Below are experts of layer 6 (counted from 0) of a mixture-of-experts language model. Rows are named router (the router's row for the expert), up (a neuron's input weights, with its number) and show model dimensions 0-63. Each number is 128 + 32 x the weight over its row's rms, rounded and kept within 0 to 255.
After each expert's rows: "gets" lists some tokens that make up at least twice as much of what it gets as of all text. This comes from a sample of Wikipedia text that the model never trained on. Tokens count by the router's weight.

# expert 61
router [ 72  85 158  98 156 105 101 110  83 124  82  82 154 173 155 155 138 168 145  94 142 110 155 101 104 101 116  71  91 129 133 151 105 106 172 137  88  99 190  79 159  89 110 166 181 159 170 179  93 164 115 160 133 102 126 142 175  67 148 136 165 164 101  93]
up0 [149 119  48 104 126 112 169 156 165 110 154  84  96 123 145 142 167  90 173  98 126 158 127 158 184 169 190 124 157  92 108 103 122 195 127 123 113 151 163 158 127 129 114  99  71 166 105 147 142  82 127 115 116 222 153 180  80  99  89 119 105  90 135  92]
up1 [ 70 154  95 178  96 120 102 164 179 104 147 205 117 105  87 135 110  87 184  52  97 117 126 112 101 155 210 179 119 125 125 116  68  99 107  94  57 169  55 181 106  98 138 102 136 140  84  80 195 148 112 143 148 127  78 129 144 140  81 166 137 140 140 134]
up2 [117 180 152 139 139 105 156 174 142 156 114 128  97  93 116 106 132  68 147 117 153 153  63 118 174 123 112 225 134 121 107  80 144  92  79 117  90 112 124 138  57 154 157  94 127 102  81 121 142 141 122  99 165 148 163 209  74 138 149 172 132 100 155 106]
up3 [122 157 100 160 121 152 162 113 148 193 117 149  79 119 155  99 150 104 103 145 115  86 121 131 155 105 164 124 140  65 151  99 129 139 123  98 170 125 139 224  89 120 108 100 127  85  99 146 126 119 114  49 134 146 160  62 156 137 110 137  88 156 141 131]
gets: " the", "\n", " The", " and", "197", ";"

# expert 11
router [ 80  96 183 101 154  98 131  94  60 160 106  91 153 181 184 139 159 157 160  87 117 110 145 100  85  73  96  91  77 123 179 158  98 119 144 163 103 111 173 108 159 114  93 130 180 168 191 168  69 147 119 139 152 109  92 121 162  77 118 136 158 162  89 130]
up0 [132 141  87 104 132 127 162 109 141  87 152 103  89 121 127 174 146  41 170  95 113 171 108 155 173 152 161 114 133 105  87 107 153 173 124 143  94 126 148 140 124 129 125 101  70 115 107 174 105  63  87 124  93 199 158 169 121  94  92 132 149 104 104  95]
up1 [126 139 111 141  96 108 109 162 170  96 129 154 108 128 105 146 139 102 226  43 112 144 135 100 146 122 185 233 104 145 108 125  91  91 105 123  92 148  95 159 109 125 111 129 118  84 117  90 182 140 125 124 106  58 102 129 147 144  60 126 137 122 157 159]
up2 [139 154 153 140 112 139 101 167 131 154 107 106 108 106  97 110 153  67 124 149 129 142  93 121 156 113 139 255 143 135 141 123 156 133 120  83 132 110 111 131  87 169 139 137 140  92  81 135 150 180 149  55 175  98 188 202 101 143 137 142 124  79 153  93]
up3 [121 161  98 160 124 153 160 114 145 195 118 148  81 118 153  99 150 104 102 143 111  85 122 132 156 108 163 125 141  68 156  97 129 142 123  97 171 124 142 223  85 121 106 103 124  84 100 143 125 119 108  50 132 147 163  61 156 138 107 134  91 153 142 131]
gets: ",", "\n", "200", "197", "4", "9"

# expert 30
router [ 98  70 177  99 156 103 121  94  76 129  95  75 157 153 168 147 166 172 171  92 124 100 135 119  82  90 114  60 105 119 130 128 108 132 157 161  97 106 164  80 147 102  86 154 178 161 175 177  97 149  83 137 141 124 112 141 153 100 159 116 157 172  98 125]
up0 [128 156  72 120 131 131 149 131 140  90 143  93 101 119 143 161 148  52 202 104 120 168 135 131 164 174 186 112 147  88 107 103 137 205 110 152 109 130 171 143 131 143 108  81  70 158 101 171 122  70  91 124 105 204 173 181 103  99 103 126 147 106 113 108]
up1 [ 93 163 123 160 137 106 139 161 175 122 116 166 149 118  94 170 127  89 191  45  62  94 165 105 131 133 166 209 121 128 120 144 107 132  94 124  80 137  65 147  97 109  90 101 131 113 107  69 174 116 114 157 103 130 113  80 109 167  90 157 165 119 157 120]
up2 [123 161 153 115 127 111 145 168 157 161 129 115 118 105 103 141 141  74 140  92 121 181 113 109 169 111 120 179 151 174 118  84 121 137  82  90 128 102 138 144  79 140 132 145 149  88 107 147 153 180 170  84 109 114 183 175  49 143 139 176 137 135 180 112]
up3 [122 157 100 160 121 152 162 114 148 193 117 149  79 120 155  99 150 103 103 145 115  87 121 130 155 105 164 124 140  64 151  99 129 139 123  98 170 125 139 224  89 120 108 100 127  84  99 146 126 119 113  50 133 146 160  62 156 137 111 137  88 156 141 132]
gets: " in", " the", " and", " on", "==\n\n", " a"

# expert 15
router [ 97  89 155  94 133 111 114  86  89 142 110  92 137 165 169 144 152 168 167  92 126  67 168 107  91  96 116  95  90 108 131 128  99 109 167 138 108  85 177  77 141  95  98 165 172 178 179 170  92 146 108 173 157 122 100 132 149  78 138 142 111 160 100 121]
up0 [141 148  60 117 139 122 166 108 126 100 127  90  82 126 140 169 130  43 202 110 118 172 132 150 155 172 168 107 149 108 109  93 138 200 107 131 130 114 157 137 135 124 112 116  73 150 106 163 134  60  76 108  98 188 185 166 139  80 101 126 163 104 132 111]
up1 [118 140  72 154 146 124 127 156 157  97 137 154 138 111 114 153 143  92 217  84 110 145 114 149 157  94 159 224  74 127 136 116  77  74 123 119  26 160 106 147  98 117  98 127 141 127  96 113 191 129 170 180  96  61 165 135  71 139  78 172 132 126 135 148]
up2 [152 189 152 126 125 127 149 146 149 122 115 111  98 117  93 131 117  81 142  70 129 187  69 124 147 109 127 194 169 163 102 107 127 126  54 154 114 103 114 170  89 146 155 147 122 120 101 137 147 199 158  81 145 146 172 186  81 116 133 184 140 103 170 117]
up3 [119 123 123 158  96 146 150  74 166 180 134 150  87 131 143 105 161 117 128 160 121  81  92  91 162  93 189 105 173  85 169 111 138 103 129 120 132 125 117 209  77  99 139 123 169 107 128 170 121 116 142  74 151 174 130  66 163 107  99 142 111 172 136 152]
gets: " with", " of", " a", " in", " at", " that"

# expert 124
router [ 97  96 149  63 130  90 109  85  86 168  77  74 166 178 172 154 160 175 146  71 134  88 135 120  86  78 106 111  85 129 134 148 102 119 148 154 108  89 159  67 147  87 100 174 166 170 175 177  95 160 100 148 139 137 101 149 169 107 145 140 140 160 101 109]
up0 [112 163  76 137 114 142 151 123 140  96 142  70 107 116 175 181 149  76 178 110 126 159 131 122 156 163 159 130 124 100 105 131 143 149  90 127 114 115 152 132 149 138 115  92  90 153  83 119 158  77  73 120 104 211 178 201 134 102 111 132 156 131 128  95]
up1 [112 127 100 194 119 127 103 183 187  95 190 174 117 123 124 114 137 100 172 109 108 134 116  88 152 127 199 188  73 138 111 117  95  67 127  98  63 182  96 138 154  89 134 135 100 117  84  90 203 141 158 146 106 122 114 143 112 171  57 146 131 123 148 113]
up2 [126 192 141 130 136 104 135 170 150 160 130 119 121  86  90 132 148  91 127 153 119 180 111  88 164 107 134 235 141 163 107 117 124 107 101  77 122  91 168 133  81 140 137 120 145  77  46 133 139 177 143  52 118 142 151 219  55 152 145 158 112 110 175 113]
up3 [122 157 100 160 121 152 162 113 148 193 117 149  79 119 156  99 150 104 103 145 115  86 121 131 155 105 164 124 140  65 151  99 129 139 123  98 170 125 139 224  89 120 108 100 127  85  99 146 126 119 113  50 133 146 160  62 156 137 110 137  88 156 141 132]
gets: " |", "\n", " in", " |\n", " for", " of"

# expert 91
router [ 95  84 180 104 138 119 130 104  90 136  94  88 151 159 148 165 125 169 182  96 108 100 175 111  98  66 102  82  98 126 132 145 126  95 173 154 102 108 159  84 148  82 106 160 181 183 141 179  96 145  92 187 129 135 103 117 173  70 138 123 125 158 102  95]
up0 [127 133  81 109 126 142 173 139 142  82 143 106 117 132 155 117 106  74 219 173 152 134 118 121 132 167 192 148 181  83 111  97 179 179 145 162 101 109 131 121 154 105 124 103 127 183 109 163 121  66 106  99 124 189 162 179 141 109 122 137 159  97  94 132]
up1 [129 164  78 116  84 136 171 184 145  81 138 149 104 121  47 128 157 136 188  76  74 155 171  85 172 130 188 176 101 113 128 115 111  81 128 106  42 105  71 202 157  84 140 123 107 160 149 100 205 132  98 118  95 100 104 112 122 194 105 148 138 136 133 148]
up2 [132 164 146 121 119  85 147 182 154 176 130  87  98 101 109 101 137  67 111 105 129 145  82 108 181 105 123 226 143 138 111  94 143 114  82 114 145  80 142 139  73 152 160 120 146  83 112 107 169 165 142  72 134 159 172 194  60 160 132 163 112  96 141  97]
up3 [122 157 100 160 121 152 162 114 148 193 116 149  78 119 156  99 150 103 103 145 115  87 121 130 155 105 164 124 140  65 151  99 129 139 123  97 170 125 139 224  89 119 108 100 127  84  99 146 126 119 113  50 133 147 160  62 156 137 111 137  88 157 141 131]
gets: " to", " of", "ing", " by", "\"", " be"

# expert 42
router [104  64 182  68 154  73 122 107  85 147  92 100 167 194 167 145 148 171 164 111 126 122 134 109  90  70 101  82 103 104 144 131 111 113 145 143  87 100 156 102 149  87 107 140 176 188 156 158  71 158 112 159 127  94  88 121 161  82 154 143 147 174  94 122]
up0 [136 134  70 102 130 142 182 133 148 105 163  94  88 132 125 150 170  56 194  77 133 170 123 126 166 149 181 115 155  82  84 107 131 203 103 129 129 137 183 152 118 142  82  79  92 145 116 146 126  66  95 103 115 174 164 182  98  98  98 146 143 116 117 111]
up1 [ 96 129  77 157  90 117 141 160 166 105 131 180 125 136  89 128 138 119 151  77 112 145 132 114 169 139 196 195 113 124 156 102  73  97 134  88  67 160  67 153 113 113 120 151  80 110  84  97 198 142 107 172 109 111 144 167  81 176  76 180 122 154 167 123]
up2 [118 201 141 122 143 132 126 174 160 159 135 140 113  80  46 103 161  94 133 136 112 147 128  97 201  94 154 246 165 131 127 129 114 126 121 111  98 113 167 131 103 149 140 134 122  72  54 112 138 145 139  45 129 144 141 174  87 178 156 161 110  88 161 103]
up3 [121 161  98 159 124 153 160 114 147 194 118 150  81 119 154  98 149 105 103 142 109  82 121 131 154 109 165 124 142  68 155  96 127 143 124  95 171 124 142 223  86 121 106 102 125  86  99 142 126 118 107  51 133 146 162  60 156 137 107 133  91 153 142 132]
gets: " |", " ", ":", " the", " -", "|"

# expert 85
router [ 82  96 166  74 146  93  99 111  83 129  92  84 165 165 155 152 152 143 156 106 126 110 174 132  81  76 104 114  92 143 119 132  83 124 116 163 102  95 162 108 164 113  88 151 171 145 155 172  60 127  91 179 140 101  82 154 152  90 151 134 166 166  91 136]
up0 [122 148  43 137 146 104 148 148 158  96 154  86  94  92 132 158 138  75 179 104 117 155 120 120 173 145 153 117 146 120 103 104 154 147 123 134 122 140 155 161 102 120  95 106 101 139 101 177 123  57 124 102 113 162 142 189  82  84  87 136 129 110 140  68]
up1 [ 96 143  91 168 103 105 149 162 167  68 181 183 108  98  64 119 132 123 195 108 112 105 137 144 151 108 188 175 138 105 165 146 101  73 131 115  46 152 101 141 118 136 115 123 110 110  88  82 175 160  96  80 108 184 116 132 121 186  53 101 115 127 152 120]
up2 [148 159 159 151 102 106 143 169 150 172 140  94  90 101 111 106 129 101 112 128  95 145  92 124 158 116 120 167 174 137 128 111 146  93  92 111 125  83 168 139  75 126 193 142 158 100 129 156 129 148 149  53 171 155 173 219  55 127 151 188 153 110 117 134]
up3 [123 158  98 159 119 152 164 114 148 193 117 149  77 119 156  99 149 101 104 145 118  85 121 129 155 106 163 127 140  67 149  98 128 138 123 100 169 124 141 227  88 119 108 101 126  85 101 146 128 120 110  50 132 149 161  63 154 138 112 138  86 156 142 131]
gets: ".", " |\n", "-", "\n", "|", ".\n\n"

# expert 80
router [ 97  97 171  91 151  93 113  97  59 146  78  74 143 151 153 155 172 171 178 106 118 100 137 117  84  71 115  95  96 108 134 142 112 132 146 155 117  82 152  98 158  97  68 180 158 151 166 166  85 155  79 147 145 121 106 127 152  93 151 153 131 158  93 111]
up0 [113 147  69 101 135 128 156 121 143  89 137  90 115 123 129 166 118  51 178  94 139 176 140 143 154 164 174 127 142  87  82 110 151 204 126 149 111 118 174 150 130 156 102  91  65 152 105 134 130  56  85 113 105 185 149 161 110 111 103 121 142  80 117 114]
up1 [ 95 128 102 157  85 130 112 193 165  97 149 180 110 114  93 131 130  89 163  53  85 147 136 101 117 146 218 197  84 123 141 100  85  80 115 102  43 157  53 153 127  98 141 122 114 114 101  78 200 155  88 142 124 122 112 140  88 182  67 158 130 119 131 136]
up2 [143 176 148 160 156 117 156 189 172 150 138 125  98 101  92 132 114  91 104 119 122 175  79 125 173  99 155 216 161 125  97 117 124  92  92 118 167 110 158 135  45 162 138  98 137  77  91 126 151 160 130  69 150 132 141 199  85 128 150 160 111 123 117 124]
up3 [122 157 100 160 121 152 162 113 148 193 117 149  79 120 156  99 150 104 103 145 115  86 121 131 155 105 164 124 140  65 151  99 129 139 123  98 170 125 139 224  89 119 108 100 127  84  99 146 126 119 113  49 134 146 160  62 156 137 110 137  88 157 141 131]
gets: " the", " a", " to", " his", "'s", " its"

# expert 88
router [ 79 104 169  77 165  92 108  98  76 145  77  97 146 164 179 161 183 149 149  82 123  98 139 130  87  98 112  95  88 148 147 147  90 139 142 177 124 103 163  82 141 102  99 155 166 165 177 144  99 129  92 145 136 123 107 119 156  79 137 129 148 164  73 130]
up0 [131 150  58 120 145 101 145 152 149 121 142  83  76 100 165 164 146  67 201  96 124 156 116 132 171 161 169 121 158 116 123 104 148 192 125 131 115 139 153 159 113 127  98 101  77 164 103 166 124  71  95 109 105 203 151 175 105  93  95 126 136 113 151 105]
up1 [113 137  79 133 152 134 132 190 147 114 154 180 158 103  93 178 163 131 175  72  82 118 162  75 146 120 164 179 124 110 132 117 103  84  95 103  88 120 120 179 134 106  91 112 136 130 152 118 209 155 145 193  82 120 121 124  90 160  99 155 136 153 136 141]
up2 [116 140 118 142 112 116 122 161 140 199 131 109 107  79 103 108 174 108 134 104 141 201  96  89 153 106 135 179 144 168 118 102 132  99 118 114 120 121 121 120  84 184 190 111 115 110 112  93 133 132  83  59 139 157 175 172  64 148 162 137  74 135 143  94]
up3 [122 157  99 160 121 151 162 114 148 193 117 149  79 119 156  99 150 104 103 145 115  87 121 130 155 105 164 124 140  65 151  99 129 139 123  98 170 125 139 224  89 120 108 100 127  84  99 146 126 119 113  50 133 146 160  62 156 137 111 137  88 157 141 132]
gets: " the", " ", " in", " a", " to", ":"

# expert 117
router [ 62 102 159  87 157  92 105 102  92 133  98  84 150 171 174 166 150 167 163  89 130  96 148  97 109  85  95 113 111 139 140 141 126 112 142 136  96  74 164  76 140  93 101 192 150 163 169 180  88 150  72 162 146  98  88 138 144  91 140 157 133 195  94 123]
up0 [176 115  68 129 107 148 140 125 167  87 160 100 105 132 108 162 137  72 159  99 105 162 137  99 176 174 157 141 151  54  94  90 142 162  99 111 104 132 140 165 125 146 117 106  99 121 113 142 122  80 128 124  75 167 171 151 104 131 120 151 116 100 126  91]
up1 [104 143  92 145 104 113 154 154 176 104 144 161 134 128 107 136 139 103 181 105 118 137  88  98 151 140 211 167  59 112 116 115 126 102 114  78  92 134  82 199 118  75 145  94 120 117  80  85 210 166 125 149 128 132 115 106  84 171  85 133 120  84 175 126]
up2 [158 174 152 127 108 125 147 206 148 165  99 114  89  96 103 110 154  72  92 149  86 156  88 111 176 112 137 215 153 109 130 122 134 134  98  75 118  97 135 130  94 143 178 147 153  66  81  95 154 174 127  63 167 150 159 164  61 139 149 154 113 118 162 124]
up3 [122 157  99 160 121 152 162 114 148 193 117 149  78 119 155  99 150 103 103 145 115  87 121 130 155 105 164 124 140  65 151  99 129 139 123  98 170 125 139 224  89 119 107 100 127  84  99 146 126 119 113  49 133 147 160  62 156 137 111 137  88 157 141 131]
gets: "201", " H", " \"", " A", " —", " The"

# expert 113
router [ 83  91 158  86 140  95 119 111  94 161  79  98 152 185 179 155 144 168 151  99 121 101 156 122 122  71  95  67  70 131 136 155 109 123 156 134  89 103 165  78 161  99 108 153 153 171 163 158  83 135  93 158 150 101  93 121 168  88 156 171 147 164  95 130]
up0 [142 142  90 121 125  98 159  94 164 126 168  88  70 130 142 146 136  59 163 117 146 144 106 135 154 157 162 100 157  56  84 111 121 212 147  97 117 116 169 158 124 150 125  68 108 139 121 158 134  83  97 124 109 190 184 170  79  84  87 132 140 120 126 123]
up1 [111 118  79 132  82 133 132 116 148  61 159 148 130 107 113  88 110 107 168 103  79 128  85 154 152 162 231 165 115  91 164  97 131  95  95 108  59 132  68 183 135  79 134  92 137 128  71  93 181 129  84 136 153 122 150 115 138 168  73 142 146  99 119 146]
up2 [146 157 144 164 120 110 148 199 147 146 143 108 102  87 110 116 151  27 113 121 122 133 105 115 146 141 106 207 170 139  66 113 169 126  84  79 108 109 134 122  88 155 134 148 109  83  93 126 178 185 157  85 130 160 160 222  47 144 144 184 143 112 169 121]
up3 [121 161  98 159 124 152 159 115 146 194 117 149  80 118 152  98 148 104 103 143 110  84 122 132 156 109 166 124 141  67 154  97 128 143 124  96 172 124 141 222  87 120 107 101 125  84  99 143 126 118 107  50 133 146 161  61 157 137 108 136  90 152 141 132]
gets: " |", " m", " p", " t", " her", " was"

# expert 119
router [ 96  88 164  85 147  90  99  83  84 126  73  81 157 176 178 144 145 169 167  99 127  78 136 117 112 108 120  90  91 134 144 136 110 103 183 157 111 117 157 100 170  97  77 152 167 185 156 172 104 151 103 145 140  92 106 129 141  98 157 122 168 181  87 129]
up0 [145 152  92 130 139 109 166 116 132 110 106  75  86 115 153 181 133  41 207 105 106 157 129 140 164 166 135  98 124 108 119 109 156 218 133 118 150 132 115 138 126 108 128  80  57 127  98 159 141  65  68 104 133 176 157 163 132  92 116 131 161 100 108 111]
up1 [113 159  96 152 139 111 109 141 151 109 147 166 140 142 123 160 108 100 222 116  98 141 138  97 148 153 174 158 121 104  98 120 100  70 123  60 101 190  85 166 127  98  96  94 130 131  95  64 188 116 157 137 112  96 108 166 115 155 103 153 159  92 182 132]
up2 [159 154 153 119 134 108 139 168 148 167 109 105 102  99  76 118 126 114 119 129 106 164 103  84 158  93 168 216 149 124 124 140 138 105 129 111 121  84 149 153  69 128 145 150 126  80 116 161 175 161 138  50 146 135 172 198  74 158 151 163 112 157 148 103]
up3 [122 157 100 158 120 152 162 113 149 194 115 148  80 119 156  98 147 101 103 146 111  89 122 130 157 107 165 124 139  63 149  99 128 142 124 100 171 123 137 226  89 122 110 101 125  87 102 148 127 118 112  49 131 149 162  65 155 135 111 136  87 154 142 130]
gets: " |", "=", " in", " film", " State", " National"

# expert 25
router [ 79  97 169 102 148 111  82  86  70 106  69 106 158 185 177 126 177 182 149  97 134  97 143 128 100  94 103 115  91 150 146 129 126 130 157 159  96  87 159  94 166  99  79 139 180 172 166 180  96 126  92 166 138 106  95 126 158  88 164 109 172 149  80 138]
up0 [108 128 110 121 134 114 171 109 150 119 135  71  84 127 177 151 138  75 174 114 112 173 135 133 154 166 144 116 134  85 107 133 141 173 122 142 134 143 166 163 116 158  93  80  87 131  92 144 145  59 123 106 103 205 179 186 100 100  94 130 146  76 121 136]
up1 [127 169  88 160  92 105 152 180 151 122 180 180 123  94  94 147 166 103 189  67  75 130 106 117 143 132 184 173 143 102 129 139  92 103 102 125  93 147  74 168 117 111 122 118 110 149 108 120 180 145 100 137  97  80 134 115 140 125 104 203 114 115 196  98]
up2 [149 154 156 119 123 108 149 166 148 178 116 103 102  97 112 113 151  86 124 122 125 147  78 114 152  96 125 225 150 139 113 101 133 100  88  98 122  89 149 144  64 151 150 115 150  93  89 121 165 184 124  55 143 138 172 196  56 138 140 178 109 115 159 107]
up3 [122 157  99 160 121 151 163 114 148 193 116 149  78 119 155  99 149 103 103 145 115  87 121 130 155 105 164 124 140  64 151  99 128 139 123  97 170 125 138 224  89 120 107 100 127  84  99 146 127 119 113  50 133 147 160  63 156 137 111 137  88 157 141 132]
gets: ".", ",", "-", " |", ".\n\n", "|"

# expert 26
router [ 89  96 150  75 147 105 114  88  95 159  85 102 158 160 167 184 141 162 142  77 128  96 149 120  93  98  90  75 103 155 143 141 110 115 155 174 102  89 157  79 162  99 107 171 157 159 186 144  93 160 106 163 146  92 101 149 159 112 163 155 161 161 105 131]
up0 [133 121  77  91 120 119 162 140 146 104 154  90  72 122 134 151 154  65 172 107 123 185 132 124 155 169 188 113 169  88 111  88 150 189 111 124 119 151 157 151 141 135  79  99  93 142 107 168 112  80 108 122  99 178 178 168  95  86  83 131 154  92 130 104]
up1 [107 129  91 167  92 117 167 167 155 111 164 184 130 125  74 131 134 133 185  79  83 113 151 120 144 121 195 169 146  78 157 106  71  94 122 100  50 130 108 160 121  92 109 107 123 118 120  82 185 179 143 130 143 118 129 136 128 185  93 144 123 105 160 131]
up2 [112 193 138 143 113 108 119 172 158 140 139 128 139  87  76 134 144  87 113 162 100 183 111 114 162 114 123 214 137 156 125 114 109 114 114 102 120  99 174 127 101 129 138 116 151  84  38 124 135 170 145  57 117 145 129 227  55 155 135 164 114  91 152  93]
up3 [122 157  99 160 121 151 162 113 148 193 117 149  78 119 156  99 150 104 103 145 115  86 121 131 155 105 164 124 140  65 151  99 129 139 123  98 170 125 139 224  89 119 108 100 127  85 100 146 126 119 113  50 133 147 160  62 156 137 111 137  88 157 141 131]
gets: "201", "200", "==", "-", "202", "199"

# expert 46
router [ 85 103 176 113 173  88 119  90  98 163 108  79 168 158 154 158 157 158 160  83 146 113 154 116 100 102  96  90  92 140 138 132 106 143 166 143 108  84 145  83 151  88 104 172 182 186 180 148  75 150  89 176 131  96 120 158 157 116 142 157 167 185  65 111]
up0 [124 141  77 123 132 140 144 146 137  98 161  92 102 111 141 174 148  73 189 107 147 133 155 136 169 171 162  82 148  91  99 114 134 196 167 142 102 116 158 133 135 114 119 125  79 144 121 154 118  53 111 111  85 206 157 177 113  78  78 137 169  97 151  94]
up1 [ 91 143 114 134  89 106 138 168 153 103 131 178 118 122  95 128 129 113 153  45  99 126 131 124 161 170 217 207 109 117 160 155  88  90 125  98  82 141  58 160 108  72 117  89 124 124 118 108 205 164  97 161 115 149 109 120 125 151 100 150 158 114 127 153]
up2 [147 162 163 102 114  96 177 147 137 166 142 112  90  93 119 135 160  58 120 124 106 148  75  87 178 114 144 221 154  98 119 124 143 100  85 112 124  68 166 141  96 118 170 135 167  54 103 132 136 178 122  63 126 144 161 201  66 159 145 201 128 136 133 112]
up3 [123 156 101 156 117 151 164 115 148 196 112 144  81 119 157  97 147  95 103 146 108  96 124 128 156 111 164 125 139  63 150  97 128 142 123 100 170 119 134 229  89 124 113 101 123  88 106 149 130 115 107  46 126 153 163  65 153 133 115 133  86 151 142 128]
gets: " the", " |", " a", " was", ":", " is"

# expert 77
router [ 81  88 190 111 152 113 105 120 100 119 101  88 152 179 146 164 170 166 167  90 126  95 146 120  83  66  77  85  74 118 118 160 106 122 174 169 108  91 154  76 114 107 116 151 172 164 161 170  93 135 100 147 164 123  79 120 177  91 136 130 145 168  76 101]
up0 [133 149  79 119 134 126 159 140 159 115 163  70  98 113 162 152 130  48 191 120 114 181 135 124 157 178 172 105 153 100  97 110 167 190 129 137 131 129 152 146 144 149 113  97 100 177 109 159 136  71  94  95  81 196 176 188 100  94 105 134 171 105 140 134]
up1 [131 116 103 146 110 132 113 150 147  85 105 136 125 121  65 183 158  85 136  61 107 138 131 114 123 134 183 166  76 100 145 117  70 113 117 118  57 173  94 159 119  98 150 117 134  76 119  96 210 152 150 152 148 110 111 106 122 162 116 103 132  68 113 147]
up2 [146 170 168 121 138 102 160 162 146 183 120  98  96  98 111 128 143  76 117 122 121 167  75 114 168 101 124 210 157 146 108 105 130  92  91 110 119  93 158 134  67 139 162 119 149  87 102 133 167 178 132  59 138 149 159 194  64 149 144 178 127 127 163 103]
up3 [122 157  99 160 121 151 162 114 148 193 117 149  79 119 155  99 150 103 103 145 115  87 121 130 155 105 164 124 140  65 151  99 128 139 123  97 170 125 138 224  89 119 107 100 127  84  99 146 126 119 113  50 133 147 160  62 156 137 111 137  88 157 141 132]
gets: "s", " for", " of", " by", "ers", "es"

# expert 98
router [110  88 181  82 147 103  98 129  74 144  82  91 171 164 162 171 174 151 156  62 155 115 149 108 101  73  97  78 100 129 140 133  84 114 149 135  97  86 155  99 138 117  99 173 179 170 192 171  90 173 103 153 144 107  94 116 172  91 134 163 156 177 123 104]
up0 [129 162  55 129 112 138 144 170 150  64 150 112 115 107 139 124 130  75 166  85  99 185 109 139 160 175 160  88 146  89  85  99 172 193  94 141 105 128 175 157 162 153 127  98  90 152 118 148 139  71  86 103 101 187 169 177 104  80  91  92 118 111 136  77]
up1 [ 95 120 102 153 110 122 130 156 149  85 133 180 141 119  97 138 138  93 178  63 108 136 126 105 144 144 195 206 119  97 146 141  71  70 109  91  81 164  45 158 159  68 115 124 138 145  76  81 202 143 117 143 144 131  95 133 105 179  95 188 124 151 119 140]
up2 [135 177 180 123 113 107 146 183 165 187 122 121 113 108 120 113 149  80 122 139  93 170  82  91 181 108 135 227 156 128 103 145 131 125  91 110 110  92 149 128  64 153 159 140 128  68  91 151 180 165 124  66 122 131 173 197  45 141 151 174 121 117 134  98]
up3 [118 149  96 159 135 188 121 118 149 190 134 125  65 115 130 122 136 101 113 158 114  54 117  85 138 107 174 160 157  80 154 132 142 154 124 132 138 127 146 208  97 160 151  84 111  79  86 142 140 135 129  57 134 142 102  60 162 133 127 130  91 191 169 165]
gets: " a", " his", " He", " an", " her", " which"

# expert 99
router [ 71  80 173  92 145 105 124  99  87 138  88  86 154 163 159 139 156 172 145  72 120  94 171 135 102  67 132  81  95 122 163 149 119 116 148 151  88  87 166  69 149 101 113 151 164 175 166 143 116 149  96 159 135 122  96 137 168  72 151 167 116 165  96  91]
up0 [139 137  90 108 124 107 173 120 132  87 150 100  94 132 155 167 116  52 214 122 106 173 137 145 139 178 173  88 136  85 104  82 180 202 122 149 121 104 140 149 117 105  93  94  87 135 102 138 136  63 120 119  99 172 173 170  86  91  79 141 156  95 138 105]
up1 [126 160  94 159 114 131 148 176 149  91 147 167 136 106 102 158 129 109 179  63  85 134 164 109 173 129 141 252 132 163 145 106  84  93  94  99  40 137 120 157 104 104  97 136 156  90 118  77 211 118 126 172 103  78 117 124 109 129  71 137 111  91 168 157]
up2 [133 185 146 126 132 117 136 176 144 159 131 117 126  87  79 131 146  79 115 146 115 164  87 117 171 112 123 225 148 157 112 109 122 106  97  96 116 102 161 138  78 133 141 123 142  96  78 130 141 181 148  45 132 158 155 217  58 154 136 165 129 107 166  88]
up3 [122 157  99 160 121 152 162 113 148 193 117 149  79 120 156 100 150 103 103 145 115  86 121 131 155 105 164 124 140  65 151  99 129 139 123  97 170 125 139 224  89 119 108 100 127  84  99 146 126 119 113  49 133 146 160  62 156 137 111 137  88 157 141 131]
gets: " and", " on", " of", " to", " with", ","

# expert 7
router [ 91  88 162  88 153 110 109 104  92 138  93  80 157 133 177 178 167 173 156 105 103  90 161  92  70 105 122  90  96 139 131 118 111 104 173 158 102  71 163  97 143 106  96 172 150 151 166 160  94 135 104 159 172 114  94 131 178  86 143 134 154 172  90 131]
up0 [122 133  65 122 132 143 149 133 160  87 165  76  86 120 132 153 170  45 195 107 125 162 146 125 174 174 189 110 135  85  74  90 133 203 115 149 102 147 189 146 132 160 100  69  97 146 105 141 115  65 110 101 102 194 179 175 103 100  99 133 144  99 139  98]
up1 [123 178  92 198  91 175 101 157 187 101 165 187 124 109 105 130 126  96 186  61  44 140 124 133 136 135 219 228 130 154 119 114  85 143  80  92  88 172  72 167 165 148 115 111 101 134  99  83 185 150  97 124 132  99 115 151 100 208 108 128 138 133 116 100]
up2 [134 208 160 123 150 112 147 196 152 183 123  93 116  99 125 102 110  97 139 113  78 142  93 108 195 111  99 174 170 105  63 111 103 105 113  96 180  99 142 177  87 119 113 111 154  83 132 107 159 167 136  77 171 107 163 184  40 152 146 167 145 116 163 117]
up3 [120 158 103 154 115 150 164 114 151 198 110 142  82 117 158  96 141  90 102 148 101  98 128 127 159 110 166 125 140  60 146  98 129 145 124 104 172 117 132 228  87 133 118 105 123  93 110 151 130 110 103  45 120 157 166  72 151 128 117 130  85 146 144 128]
gets: " a", "1", " an", " he", " was", " He"